python train.py --router_score="sigmoid" --init_std_router=0.0136 --lr_router=0.000743 --vocab_size=8192 --qk_norm=false --tie_embeddings=true --init="uniform" --init_std_down=0.00363
Below are experts of layer 4 (counted from 0) of a mixture-of-experts language model. Rows are named router (the router's row for the expert), gate (a neuron's input weights, with its number), up (a neuron's input weights, with its number) and show model dimensions 0-255. Each number is 200 + 40 x the weight over its row's rms, rounded and kept within 0 to 999.
After each expert's rows: a language model's description of what the expert responds to. This comes from a sample of Wikipedia text that the model never trained on.

# expert 22
router,253,208,191,181,150,179,185,210,189,270,229,201,150,208,176,202,247,153,178,226,230,282,130,221,187,238,153,175,303,190,199,115,231,184,214,224,165,156,138,265,218,198,136,204,205,183,137,191,168,190,159,114,213,221,195,120,135,183,122,172,222,168,163,202,203,201,183,161,196,197,238,235,361,142,179,188,241,247,207,197,286,137,172,145,231,221,183,179,199,266,163,241,171,203,230,165,240,232,170,213,265,185,264,253,150,137,151,203,175,199,253,234,165,213,166,255,187,199,260,205,180,183,178,262,141,145,124,234,226,175,189,203,127,209,204,221,230,208,223,279,245,131,227,181,212,158,124,191,247,227,214,214,250,194,197,180,191,214,177,244,206,261,204,209,230,170,192,179,169,246,227,298,207,192,226,147,131,183,249,239,198,189,186,286,177,248,170,236,258,245,272,205,238,193,204,179,213,165,154,280,184,180,195,239,203,206,222,191,209,156,183,260,166,159,214,173,319,186,191,185,183,228,221,201,219,258,221,167,172,188,197,208,204,254,200,130,151,234,143,191,210,185,124,203,240,231,160,246,210,181,132,223,199,214,245,226
gate1,207,144,208,145,177,101,222,290,173,124,222,222,187,209,271,181,227,189,276,276,243,244,120,195,220,240,218,220,281,172,188,207,275,182,135,172,179,186,219,144,247,195,138,236,183,158,188,234,181,196,148,251,244,204,170,184,183,176,157,217,251,189,298,219,243,130,236,134,213,270,203,228,180,187,90,192,226,189,240,237,167,224,212,227,187,214,323,98,181,225,186,189,182,149,185,192,198,215,209,194,289,214,187,116,170,195,205,130,202,201,246,261,197,223,169,232,169,197,145,252,189,180,170,185,193,147,184,238,263,262,266,209,225,181,193,257,239,181,169,218,253,182,121,162,170,216,190,240,147,200,190,194,253,252,196,146,191,175,230,176,204,159,290,183,265,185,251,232,134,203,158,229,243,233,184,237,178,236,257,175,234,178,223,197,221,149,181,203,174,183,228,239,284,159,207,192,231,189,142,232,245,232,141,236,248,224,174,240,159,151,211,203,172,224,278,209,267,164,210,229,192,228,190,171,240,201,169,276,203,243,115,176,267,196,207,224,166,247,217,163,214,227,173,205,207,257,177,191,193,243,165,180,179,221,180,217
up1,138,114,147,209,158,223,219,265,174,208,146,159,215,211,173,190,127,200,101,242,148,149,239,225,167,258,163,227,236,143,204,200,125,230,264,263,168,222,265,235,205,177,189,199,244,241,146,213,120,228,187,150,199,165,252,207,148,254,239,165,301,230,275,205,258,198,214,171,212,258,208,177,247,135,203,181,201,231,170,258,144,302,160,140,127,194,186,213,249,168,193,184,225,212,219,227,255,222,238,201,220,188,243,211,171,148,215,226,203,239,104,172,191,194,190,235,178,183,221,248,292,228,170,152,249,251,125,177,180,155,187,170,220,170,222,161,189,226,243,220,246,222,194,223,239,213,240,181,224,152,240,204,225,132,147,194,166,126,290,262,176,177,166,238,179,218,226,194,192,230,224,187,159,197,198,185,201,202,131,172,259,184,184,183,170,277,223,117,206,195,183,256,126,237,149,279,239,241,191,208,193,216,140,166,201,227,236,259,192,167,180,155,146,206,221,208,180,191,165,158,179,269,249,140,166,262,230,183,210,239,227,98,217,158,201,191,163,192,152,206,185,201,143,225,251,165,242,231,238,178,206,214,222,166,229,184
Numbers and counts

# expert 32
router,221,160,177,220,206,194,197,160,190,241,186,261,352,211,160,249,285,163,239,211,202,223,214,144,141,316,178,234,221,303,207,155,194,264,213,195,187,254,213,204,153,205,148,264,201,239,176,178,228,145,336,173,216,210,226,233,194,232,205,230,171,181,169,179,173,271,195,225,173,184,145,196,203,127,194,196,238,224,232,237,147,176,124,145,202,207,189,246,228,169,204,174,183,226,185,183,181,195,259,169,204,220,219,204,212,219,196,174,254,243,159,245,223,195,258,192,177,145,185,229,177,180,196,241,135,144,214,107,163,128,268,178,144,150,234,196,216,211,200,222,253,210,222,273,161,256,144,219,183,200,254,249,211,162,225,278,240,241,227,241,160,227,205,252,247,271,170,233,124,230,234,226,209,156,221,118,211,153,237,196,237,236,104,148,162,225,264,200,156,224,168,152,244,208,226,213,127,162,214,183,201,138,267,202,183,256,173,221,209,163,199,213,206,190,226,207,219,159,185,249,171,207,216,203,181,250,154,203,182,186,301,227,191,178,173,189,176,226,160,205,158,145,178,155,217,285,158,233,242,201,160,206,194,243,229,163
gate1,213,196,231,180,198,170,242,222,115,194,177,244,185,228,214,180,151,181,265,216,295,149,244,203,190,194,275,191,273,188,226,204,234,192,139,225,211,227,156,174,172,205,121,261,304,204,178,173,193,219,173,233,209,166,202,150,137,140,160,186,195,211,192,171,219,208,214,181,207,203,210,164,271,132,164,144,168,210,238,236,236,226,208,207,128,273,215,169,215,234,171,193,191,225,231,149,218,278,310,199,198,208,165,240,249,205,240,178,154,168,183,173,177,228,226,137,248,134,181,200,288,160,244,158,114,193,156,230,233,161,181,271,221,151,175,191,210,204,227,204,175,124,223,228,160,184,197,243,150,222,138,178,230,220,215,179,240,178,191,152,137,176,142,194,262,202,183,189,159,199,158,152,146,193,134,185,183,188,253,160,205,264,155,184,197,207,194,201,221,237,143,185,230,238,155,204,193,154,185,161,272,165,247,193,250,202,151,194,264,225,209,212,137,208,132,221,215,223,77,155,132,159,201,216,140,167,82,190,273,164,253,220,178,265,161,199,214,189,207,188,147,130,198,120,245,194,198,168,200,142,219,223,151,157,268,193
up1,177,195,139,205,106,162,183,151,205,274,239,251,247,234,199,102,157,175,233,214,219,188,220,278,209,234,168,173,189,222,156,174,175,197,198,222,203,208,180,259,226,222,261,172,224,216,138,225,175,225,244,180,197,195,184,152,222,243,222,290,256,188,237,183,183,148,195,275,181,210,207,237,151,248,234,177,195,198,221,167,170,147,148,175,154,246,205,221,225,133,220,83,151,202,217,196,168,203,195,226,233,209,199,264,216,204,165,182,171,187,154,153,146,192,181,95,181,228,165,226,218,160,220,229,215,223,194,154,161,93,229,157,214,156,221,173,213,243,202,246,99,243,219,210,218,204,238,160,318,218,146,201,228,184,238,152,274,206,230,214,152,158,167,193,178,253,235,179,187,233,144,227,221,233,228,168,242,159,258,192,238,91,118,222,243,237,218,165,249,194,183,241,189,201,221,207,207,226,245,197,217,218,245,183,216,319,210,221,190,248,164,172,229,168,226,215,255,134,213,192,169,217,203,125,190,216,206,153,167,228,136,152,195,134,137,203,249,169,138,210,151,133,132,185,275,140,155,168,239,223,167,202,215,247,252,209
Adjective suffixes and phrases

# expert 11
router,133,162,214,184,146,238,226,143,197,175,164,232,191,167,213,180,191,206,170,256,150,205,176,216,233,280,220,239,112,266,302,138,218,290,237,206,181,223,172,191,205,213,204,252,250,233,170,188,227,153,189,137,192,188,167,164,223,182,236,217,172,155,237,172,184,272,191,204,119,195,161,175,231,158,175,143,241,220,148,209,150,206,207,194,199,211,222,263,204,261,251,183,126,189,156,180,301,260,173,195,181,196,219,223,208,136,191,175,203,217,250,245,197,180,191,202,179,162,251,226,138,166,175,173,192,175,177,119,186,234,187,154,141,157,182,208,184,255,254,222,248,179,178,301,197,271,98,102,202,226,182,183,213,208,200,245,238,194,247,199,179,213,288,242,216,210,206,223,219,236,230,239,232,168,286,150,203,180,206,270,252,238,144,197,154,242,239,203,243,236,288,213,272,177,241,202,171,244,216,240,157,179,271,160,217,153,186,191,238,199,217,244,206,146,161,187,244,190,169,257,122,237,225,192,182,202,100,123,185,163,203,193,251,178,190,148,169,182,145,248,161,176,164,190,201,208,161,253,269,211,191,195,221,290,160,215
gate1,159,158,130,205,266,159,166,168,182,212,196,182,215,246,216,146,178,223,226,238,260,206,171,195,131,230,282,151,222,230,229,204,169,277,248,158,175,163,197,231,181,190,111,224,208,196,213,177,214,216,168,193,167,140,164,148,196,134,166,260,257,184,165,190,210,228,176,249,143,186,214,183,216,121,164,196,168,230,203,134,145,196,246,269,227,270,245,186,206,176,258,116,203,192,196,224,254,209,202,183,246,169,262,198,227,188,226,187,128,166,251,179,150,190,242,258,239,127,164,190,225,166,221,206,220,140,148,190,214,254,242,259,223,265,218,240,172,197,215,205,215,215,196,274,178,254,160,209,197,207,228,138,229,175,240,136,183,154,230,242,161,208,217,110,171,187,195,212,235,236,254,217,193,185,163,139,193,238,214,179,214,212,174,174,209,231,227,128,203,191,109,249,169,150,225,202,125,170,143,234,232,172,196,229,258,195,147,184,237,125,253,180,279,210,184,260,231,186,155,251,190,175,275,192,202,223,245,226,219,231,287,192,199,273,178,162,196,132,215,315,134,243,194,158,221,169,215,298,153,136,197,204,166,286,187,189
up1,190,58,233,213,215,144,209,215,188,188,113,177,235,189,176,237,176,190,116,262,182,139,209,270,169,256,179,140,223,193,198,135,197,219,209,165,179,167,209,166,161,206,188,193,284,261,157,208,218,179,276,193,196,200,238,164,186,172,155,195,187,223,198,237,271,141,176,220,221,280,187,336,197,194,182,118,241,133,168,233,217,134,152,196,197,250,186,217,214,209,248,119,200,232,195,244,222,251,203,133,90,195,235,245,161,160,247,211,214,164,212,184,184,220,163,190,179,139,172,351,216,155,203,231,229,277,161,185,185,196,204,161,223,182,173,236,195,218,180,207,142,288,256,210,183,196,232,150,205,134,214,212,210,188,176,210,122,227,195,219,240,161,200,115,194,236,229,201,173,230,204,214,173,199,235,166,180,155,208,249,269,164,192,233,246,171,183,175,201,179,153,270,246,190,185,196,272,160,159,179,230,225,185,191,269,205,199,178,210,167,175,200,192,206,221,218,227,194,148,173,224,237,170,218,221,249,233,169,154,266,158,199,184,208,165,195,186,240,160,271,202,148,171,183,263,104,175,206,188,137,215,209,200,283,238,152
Sports words, word endings

# expert 61
router,210,210,158,203,209,197,227,218,214,204,245,277,256,156,263,173,180,245,85,240,239,208,222,236,201,325,182,202,249,220,242,270,197,258,201,187,160,188,174,212,88,216,139,169,87,263,180,218,229,180,212,133,185,228,212,197,129,211,154,139,256,163,214,149,229,216,172,202,203,200,192,225,294,147,185,218,233,214,179,209,86,216,171,196,186,181,277,276,213,248,195,184,184,213,183,185,274,167,192,176,254,191,270,192,147,188,196,116,160,157,201,215,181,131,219,165,194,165,288,217,137,231,144,233,168,218,217,146,198,189,209,188,140,131,190,224,189,186,209,266,194,223,189,236,194,196,255,256,278,169,209,178,188,132,218,244,142,178,121,256,192,179,249,159,193,188,198,229,211,160,236,197,228,211,230,202,191,200,204,240,236,253,195,133,120,225,162,258,215,166,222,214,244,222,209,213,212,207,181,193,224,189,265,171,177,241,240,233,253,169,140,223,203,151,129,207,160,150,294,171,200,186,200,205,244,151,189,197,203,162,202,158,202,213,180,199,182,272,139,219,194,194,172,164,191,274,156,206,171,201,216,260,217,221,118,250
gate1,208,253,206,247,146,233,232,183,223,172,216,204,143,151,237,198,239,291,146,250,284,163,207,143,233,208,188,261,221,258,171,171,209,216,189,201,177,159,176,249,161,196,190,210,135,219,284,175,234,223,235,119,191,198,213,160,140,140,174,175,169,187,207,163,242,192,155,132,206,141,164,179,225,186,220,186,257,208,162,176,167,198,213,207,167,286,250,231,202,249,245,192,236,264,210,195,149,228,183,178,248,216,289,209,208,219,192,177,203,204,171,241,197,204,269,149,287,233,230,178,181,250,215,231,218,228,178,233,232,259,177,217,238,219,155,215,154,189,126,234,226,139,225,207,256,213,189,176,213,170,151,156,224,218,257,219,150,165,186,178,287,214,197,114,281,173,120,94,133,152,225,222,217,285,192,155,226,258,249,146,153,176,200,198,200,235,238,178,187,173,235,195,160,236,217,196,255,158,197,182,258,192,168,232,226,196,254,277,242,126,311,205,203,173,180,216,174,245,156,169,230,168,103,244,146,172,142,173,176,145,247,223,219,205,221,200,199,243,262,230,209,156,209,156,186,206,180,192,98,175,201,160,161,138,186,214
up1,170,236,169,256,230,226,148,274,178,196,141,181,226,175,209,222,162,175,171,246,192,280,159,244,101,247,201,271,240,197,195,180,129,119,235,120,248,217,186,209,211,136,217,90,223,234,199,217,191,187,222,167,259,287,215,169,256,248,203,284,244,208,158,227,243,159,155,202,130,237,157,244,169,179,223,181,130,272,247,205,171,204,214,265,228,207,195,199,247,211,180,159,201,192,228,279,144,183,223,153,195,142,226,255,228,228,227,255,193,181,206,200,162,214,198,215,167,204,166,208,303,148,134,201,169,170,187,146,153,127,204,224,186,232,219,180,175,155,161,191,230,246,266,156,244,180,168,179,233,225,190,176,198,235,153,237,154,142,233,176,176,167,134,190,236,183,156,247,156,189,142,239,190,176,215,182,183,206,184,181,177,204,258,214,221,242,194,200,206,156,152,170,211,150,254,288,288,201,118,207,259,198,116,154,208,176,120,149,214,234,160,225,162,252,264,190,252,197,208,249,167,225,229,171,254,158,248,170,210,259,181,132,245,230,176,163,228,183,171,194,151,261,174,149,251,173,236,228,192,202,249,180,184,183,175,176
Sports stats, articles

# expert 55
router,196,187,236,198,252,182,189,205,183,226,193,163,258,201,221,211,188,188,197,263,153,192,171,333,182,155,184,250,260,197,187,293,195,164,240,136,180,226,193,255,244,196,172,268,191,181,186,225,234,161,214,235,189,160,149,181,187,189,188,245,205,146,204,237,184,254,201,199,219,224,286,196,214,170,153,173,234,249,221,214,232,200,176,231,234,180,215,170,227,143,110,124,216,188,250,167,117,206,195,185,271,175,195,177,206,157,248,103,186,181,302,212,177,175,185,186,144,245,220,149,272,213,176,260,152,210,187,166,154,207,149,266,210,197,253,140,271,218,229,229,154,138,164,123,71,217,151,194,180,232,185,184,196,184,162,205,225,251,187,258,239,213,216,168,205,244,197,97,188,218,229,202,279,180,167,183,161,161,245,157,207,197,188,202,207,249,129,228,247,200,209,206,188,221,195,297,258,221,114,225,114,178,167,222,200,250,199,172,252,223,162,286,137,106,173,210,190,205,197,201,217,229,254,184,265,268,217,194,160,193,137,210,217,206,223,155,182,262,256,215,247,220,174,199,249,195,184,235,193,210,157,170,219,208,161,255
gate1,196,220,161,228,307,195,205,257,201,158,287,227,193,176,218,195,149,184,178,236,189,171,185,188,151,144,207,239,196,249,218,236,211,248,260,213,190,219,235,250,211,190,209,234,193,204,159,110,240,170,204,268,120,151,210,248,194,223,179,195,220,187,233,183,135,203,244,152,221,231,232,189,201,188,114,241,143,169,166,128,258,224,198,213,170,198,174,194,184,257,168,166,250,152,234,133,205,253,255,261,235,212,296,244,152,143,198,139,180,179,209,226,187,158,228,245,202,206,136,246,272,222,245,198,160,144,130,194,192,317,179,246,202,178,170,167,221,239,193,172,159,241,238,200,177,199,132,285,262,210,149,220,211,208,242,189,200,128,167,209,149,239,159,152,161,240,179,134,126,221,233,174,210,225,165,208,208,194,218,231,160,198,257,145,165,154,146,192,241,157,139,245,240,216,215,245,161,223,175,171,201,209,160,151,179,191,190,212,206,240,175,172,174,203,86,193,198,223,76,127,169,184,215,112,193,180,208,171,233,159,210,214,148,237,194,264,297,173,225,249,213,172,187,143,238,122,199,143,216,172,211,201,187,190,181,186
up1,155,245,176,259,158,155,137,123,264,191,217,233,208,156,194,232,192,193,158,140,128,217,237,135,204,158,265,207,196,173,155,192,181,138,273,160,245,234,176,223,146,217,174,179,136,198,196,61,145,229,241,134,157,225,102,182,252,108,286,202,212,214,131,221,200,175,207,162,120,259,201,188,186,224,226,222,179,210,245,201,206,216,262,252,221,232,164,141,159,282,206,226,183,201,175,238,180,176,239,220,217,189,189,219,236,209,217,206,137,217,261,287,204,220,186,189,217,220,222,277,206,174,183,272,190,246,177,233,155,197,269,207,166,200,278,270,219,234,233,182,139,198,177,153,201,204,272,209,218,227,207,227,167,225,189,284,204,212,225,210,266,174,235,209,148,202,185,161,204,258,233,174,264,192,216,271,243,177,206,168,255,176,211,210,223,195,188,145,214,241,184,161,204,146,144,264,216,260,208,204,216,193,149,234,193,246,200,144,197,98,235,231,192,203,197,227,206,137,166,214,149,253,254,140,214,177,135,163,148,216,190,176,183,176,176,182,165,231,151,131,305,218,174,145,190,168,266,220,199,174,206,204,200,194,211,156
Surname and word endings

# expert 4
router,175,290,177,199,202,230,231,224,167,155,223,244,285,176,178,163,140,146,172,214,136,210,220,161,134,194,257,134,197,224,214,237,216,192,204,201,214,163,206,186,144,267,157,147,213,275,168,186,217,180,140,191,175,181,208,97,180,158,180,118,195,150,201,141,161,254,224,177,194,222,196,197,208,198,189,202,234,213,198,231,235,225,171,139,161,164,189,127,203,263,187,198,152,209,252,160,165,239,150,169,190,174,197,227,205,146,123,218,135,193,246,212,224,189,172,188,162,186,260,171,158,215,179,192,166,179,189,217,228,170,274,247,237,232,202,176,259,212,191,213,246,258,207,114,212,157,252,222,252,246,215,138,241,229,183,229,220,148,144,225,194,156,223,139,243,216,173,186,225,228,235,228,227,163,198,151,100,180,202,218,194,220,219,103,168,216,213,183,257,173,210,213,230,231,151,238,222,189,122,201,162,129,206,301,154,268,255,191,296,144,157,173,133,249,179,245,239,229,214,176,222,211,209,208,206,131,162,196,140,200,201,145,186,237,223,113,168,267,116,177,221,158,136,158,258,244,224,254,200,171,130,189,172,245,274,229
gate0,240,307,258,220,157,209,184,238,165,203,176,276,78,210,138,328,220,208,276,213,108,251,113,264,223,191,169,141,207,250,243,170,243,218,160,212,268,232,223,170,239,265,153,208,207,265,184,187,196,173,195,217,250,172,225,175,208,191,170,146,173,201,190,192,143,226,246,205,232,252,127,131,130,220,175,273,230,265,198,174,149,179,194,147,140,199,207,196,159,210,282,229,132,232,183,190,191,211,236,193,197,172,219,206,204,279,165,201,201,220,257,165,219,243,276,261,162,196,168,211,270,210,220,200,170,211,233,320,195,229,165,211,214,299,215,215,211,223,216,216,220,246,191,166,241,162,235,204,213,218,280,209,191,221,241,286,176,263,214,205,187,173,183,196,178,196,195,220,113,191,259,221,208,200,291,130,203,180,196,145,227,231,192,181,179,207,231,192,251,133,242,246,177,230,185,201,170,204,225,220,199,135,238,137,223,207,201,197,128,189,191,207,162,206,182,181,166,178,192,195,206,207,235,228,239,215,240,217,237,209,211,277,217,166,196,203,149,209,120,185,132,189,103,167,243,198,229,246,206,161,239,230,212,198,201,206
up0,262,107,158,236,167,167,247,183,179,214,186,181,159,213,173,225,131,181,174,256,234,173,236,165,199,179,156,214,230,175,259,249,215,213,189,222,170,180,221,153,123,167,220,147,200,262,206,177,227,120,162,298,198,179,157,242,279,189,172,180,170,232,259,212,186,145,244,213,204,261,242,202,222,226,189,163,163,265,238,205,255,180,264,178,214,126,187,194,193,129,220,199,242,132,175,223,224,164,223,169,138,187,238,175,224,233,277,247,170,203,157,170,164,209,287,211,208,224,183,255,217,232,197,247,224,129,215,169,220,184,242,155,172,216,200,191,219,125,123,252,232,209,159,230,167,190,214,192,241,106,193,129,226,201,211,143,208,186,211,227,172,248,297,155,170,188,171,215,204,112,156,216,131,189,202,232,187,114,144,166,224,259,201,275,165,146,235,289,225,56,275,189,208,261,180,241,243,168,191,215,247,168,216,200,185,224,209,141,203,181,190,191,204,266,232,213,222,220,134,203,150,184,188,162,222,216,252,206,222,98,233,159,217,249,215,178,217,246,225,255,230,235,223,170,227,173,172,152,204,167,212,222,193,183,205,144
Sports results tables

# expert 60
router,146,175,181,192,166,228,198,183,171,216,213,184,113,161,189,295,188,212,94,211,183,264,190,187,241,145,201,212,252,196,268,255,172,184,237,146,207,195,182,166,175,229,169,147,174,205,221,199,188,171,203,142,186,218,235,135,201,240,260,247,154,163,177,195,203,212,169,217,189,193,134,233,217,198,147,189,243,273,179,253,223,178,208,238,180,159,210,229,201,207,176,193,194,233,163,134,203,194,202,153,260,164,233,142,205,110,135,151,176,126,182,207,214,179,190,193,148,254,180,194,221,150,198,267,198,184,141,118,160,174,194,229,151,224,227,157,286,225,255,213,156,168,206,166,180,262,161,187,242,185,171,196,195,177,183,205,210,262,246,211,173,199,219,64,228,218,165,214,183,173,214,220,252,256,207,213,125,184,194,195,191,185,127,227,151,208,155,212,174,210,161,103,212,173,242,190,161,273,190,324,112,205,172,122,227,120,213,223,209,174,177,232,206,228,138,197,198,234,174,143,259,188,241,140,246,247,177,226,132,158,129,178,180,151,174,191,168,195,150,170,183,186,233,155,195,160,148,162,172,156,138,129,186,247,221,300
gate1,193,148,163,191,167,234,214,181,175,222,214,214,137,183,229,123,198,235,216,259,236,263,172,157,242,186,201,227,154,301,199,233,126,241,208,238,229,227,223,243,249,196,127,215,165,134,160,207,219,185,173,210,192,193,98,242,179,179,190,265,242,184,239,185,225,203,185,209,201,171,124,208,258,216,216,155,165,231,170,142,204,165,236,204,156,199,275,224,266,215,160,161,198,143,211,227,262,161,150,154,219,216,212,216,187,230,149,149,184,135,281,174,217,224,290,172,160,236,110,259,254,208,177,226,152,210,183,147,249,215,207,153,257,141,271,218,286,194,214,245,162,168,236,175,161,202,189,228,251,176,111,220,249,164,183,156,194,159,233,104,189,222,207,225,296,249,157,262,188,134,191,250,231,217,167,168,167,205,165,130,246,153,186,140,207,194,227,299,232,172,175,182,210,239,209,187,203,239,185,192,246,205,125,274,251,149,226,205,167,195,181,167,141,182,246,241,234,203,237,185,178,165,206,194,207,135,224,242,291,187,138,246,187,229,171,236,200,183,252,241,182,234,234,225,216,175,199,199,153,173,265,183,246,209,133,195
up1,189,226,174,199,198,137,182,183,150,169,177,163,186,173,198,133,258,165,135,256,201,160,245,189,195,282,198,191,217,184,156,191,127,212,170,236,183,259,171,144,205,150,169,251,250,90,170,208,202,221,214,202,215,230,173,196,264,184,287,175,213,132,138,224,164,218,166,194,197,199,159,237,195,196,203,140,254,230,241,197,234,283,206,246,262,224,133,162,194,230,186,199,189,171,167,140,166,165,296,144,239,240,205,223,235,175,219,264,234,191,243,210,205,194,145,211,165,118,191,218,225,155,174,163,172,198,179,213,154,127,222,205,202,265,222,211,87,226,152,241,237,201,146,222,272,202,162,191,169,176,176,173,152,184,242,253,173,130,226,249,198,236,185,169,217,208,275,197,195,254,198,217,240,226,153,228,207,156,150,169,222,182,201,171,276,198,201,193,249,152,140,208,288,263,156,239,139,214,181,227,170,187,183,190,145,247,191,199,163,246,180,174,145,204,172,269,246,187,162,154,165,194,219,254,251,220,267,219,175,292,293,161,113,191,159,268,227,198,193,169,168,148,208,180,201,196,236,238,263,111,222,219,228,192,244,140
Mid-word fragments

# expert 54
router,257,211,290,169,207,193,207,144,258,147,208,153,184,181,201,175,171,189,200,186,166,245,218,212,237,211,203,237,193,209,155,201,211,277,246,205,178,288,133,182,100,156,203,196,158,173,164,207,247,169,188,226,240,160,175,259,179,158,260,242,229,123,197,196,202,235,216,249,261,190,237,183,224,193,186,206,250,205,216,232,174,162,190,156,216,147,252,324,204,134,158,191,217,188,131,150,132,206,196,185,178,203,289,229,194,168,179,202,178,188,231,269,220,121,263,255,202,186,208,226,171,183,154,235,173,159,213,178,228,203,211,200,115,164,266,205,219,205,189,253,203,160,240,253,182,185,197,253,252,159,238,232,132,260,214,237,84,234,233,251,185,105,217,137,191,173,203,226,162,193,234,239,283,190,186,153,156,188,231,283,225,242,189,207,170,230,135,225,112,148,178,208,154,197,265,206,143,212,139,186,166,234,172,167,201,271,210,151,217,184,173,198,202,152,196,226,206,140,208,132,245,169,265,191,264,193,192,202,193,139,259,185,155,142,152,278,152,282,161,205,196,220,204,143,218,224,169,208,209,210,190,160,184,246,141,208
gate1,112,213,251,217,269,194,207,109,256,192,263,186,248,245,201,168,138,236,213,197,186,144,198,287,250,218,219,117,210,199,140,254,301,217,165,142,205,237,139,133,187,210,205,161,188,188,174,156,224,178,183,186,169,165,189,171,222,253,144,178,167,159,139,216,168,190,257,214,272,180,233,201,216,230,208,215,181,203,298,196,189,125,186,189,178,139,264,251,149,197,171,191,146,183,277,226,206,155,236,187,255,173,272,172,221,258,272,227,150,139,208,203,283,182,236,161,187,210,216,232,189,278,207,229,204,185,142,275,214,218,230,191,159,130,187,213,122,172,197,219,253,251,126,130,200,206,208,245,159,199,170,174,133,195,248,181,200,109,231,175,227,178,194,192,181,194,187,217,216,252,212,202,200,220,221,200,214,215,195,279,278,178,155,193,231,168,225,281,119,198,212,147,167,142,200,230,136,224,159,237,178,193,221,170,255,144,122,208,199,253,298,137,170,125,170,197,169,187,243,201,226,180,181,228,130,160,167,180,218,219,166,185,200,155,182,200,182,251,149,190,203,213,222,148,262,217,199,218,199,192,194,218,186,259,164,180
up1,210,127,194,236,163,194,202,229,229,176,183,252,273,174,207,224,160,239,201,232,199,148,237,284,235,217,242,264,224,271,193,258,175,184,237,63,246,188,219,241,132,162,206,138,224,294,187,210,205,292,224,233,156,124,199,172,201,160,142,155,174,254,169,221,189,213,183,161,104,241,224,231,169,194,262,167,227,236,215,220,219,179,122,168,164,183,244,216,237,198,267,158,188,208,250,216,196,139,187,152,179,173,254,136,203,268,240,244,206,169,234,210,173,240,174,215,168,210,199,228,245,216,126,209,188,224,189,161,205,157,171,236,200,121,224,225,212,215,200,158,222,232,210,190,192,187,206,192,165,277,194,207,172,137,250,185,237,207,128,189,182,217,229,135,200,257,233,229,219,198,216,185,242,140,189,233,260,164,230,181,207,276,229,225,285,183,171,240,261,182,175,233,185,192,154,293,231,246,155,150,178,243,149,182,153,256,223,113,204,286,193,161,195,194,213,261,160,170,210,222,179,276,225,183,268,204,194,212,211,184,188,183,149,134,197,232,254,175,101,226,256,222,184,244,251,216,200,185,126,180,206,142,183,221,258,245
Foreign word endings

# expert 16
router,227,157,265,230,232,200,133,192,184,174,214,245,253,171,202,239,266,170,206,270,175,248,201,251,167,213,266,244,178,295,218,240,214,205,204,162,97,248,222,167,171,202,165,257,157,228,232,187,223,181,181,172,179,206,179,110,284,164,253,229,210,172,216,263,246,230,130,195,194,213,252,222,161,164,125,115,222,242,203,239,200,163,169,163,186,195,241,183,212,129,189,182,193,158,167,156,137,175,213,172,169,216,118,300,181,173,152,181,164,179,277,223,203,201,195,261,181,130,251,173,167,214,183,217,155,175,189,131,155,143,260,229,189,156,209,249,169,165,184,247,185,188,210,242,170,243,153,141,227,185,207,244,219,175,133,246,221,269,262,239,140,195,283,242,224,230,131,160,206,238,224,181,231,260,144,184,182,192,208,197,210,205,181,239,217,210,224,188,150,135,204,168,255,274,181,231,114,159,225,172,158,233,250,199,189,233,210,160,237,136,151,174,157,166,196,278,161,219,196,203,155,160,156,139,184,185,220,159,180,195,235,186,226,162,205,262,156,203,138,165,122,165,242,200,243,246,172,240,242,186,163,216,123,253,219,187
gate1,157,151,175,188,131,217,162,294,213,195,233,223,212,187,223,269,272,181,222,185,195,184,148,222,226,146,173,229,175,177,183,196,233,154,202,209,149,227,213,194,196,153,220,225,227,212,242,123,170,192,201,318,181,172,227,242,171,172,154,180,238,138,140,138,226,269,172,195,249,187,164,190,190,193,222,215,226,231,272,172,123,203,253,170,259,253,206,212,247,230,220,174,239,179,145,186,227,187,185,210,216,222,157,180,238,163,225,192,108,255,221,191,246,241,187,210,199,154,150,146,149,249,201,181,224,241,202,197,250,165,219,262,171,237,169,190,156,168,148,213,184,279,273,173,157,237,156,220,211,253,179,222,189,223,191,151,229,175,170,219,258,241,238,272,276,267,213,204,182,226,112,179,246,185,136,235,174,272,125,141,194,210,257,180,274,176,246,267,279,195,219,221,205,198,173,200,206,226,240,238,196,234,170,135,104,187,119,216,176,159,189,234,146,206,170,157,213,250,207,249,197,256,231,177,227,173,165,193,197,192,219,181,267,176,103,181,192,214,256,168,163,134,168,115,223,182,213,214,215,220,282,205,162,303,176,168
up1,217,250,202,196,139,185,218,206,205,245,176,205,198,248,192,221,205,141,142,174,174,140,183,240,175,246,154,196,170,209,136,222,260,147,283,189,126,241,180,191,254,154,169,186,206,198,234,295,216,176,197,189,191,177,213,222,151,160,167,213,221,191,230,172,219,153,187,249,175,182,211,208,140,196,224,163,171,136,262,164,148,208,203,240,152,180,203,270,286,219,214,197,165,197,194,177,147,213,213,239,217,166,169,226,154,183,201,204,164,237,218,241,211,211,207,126,176,232,245,247,243,175,202,148,69,220,184,154,206,127,173,128,173,198,183,194,126,202,266,249,281,218,150,252,238,186,146,214,193,254,195,228,234,196,183,132,100,170,236,246,229,190,262,166,220,207,269,245,192,181,193,217,273,230,176,233,157,194,175,165,261,171,203,217,251,162,294,201,311,203,227,205,144,155,162,278,253,173,157,187,228,214,198,196,187,236,182,125,267,221,187,184,173,197,163,200,275,128,235,176,187,139,120,215,264,179,237,198,211,212,132,117,170,195,184,149,207,201,225,149,215,181,210,232,212,174,205,251,167,102,233,202,128,243,154,198
Headings and list joiners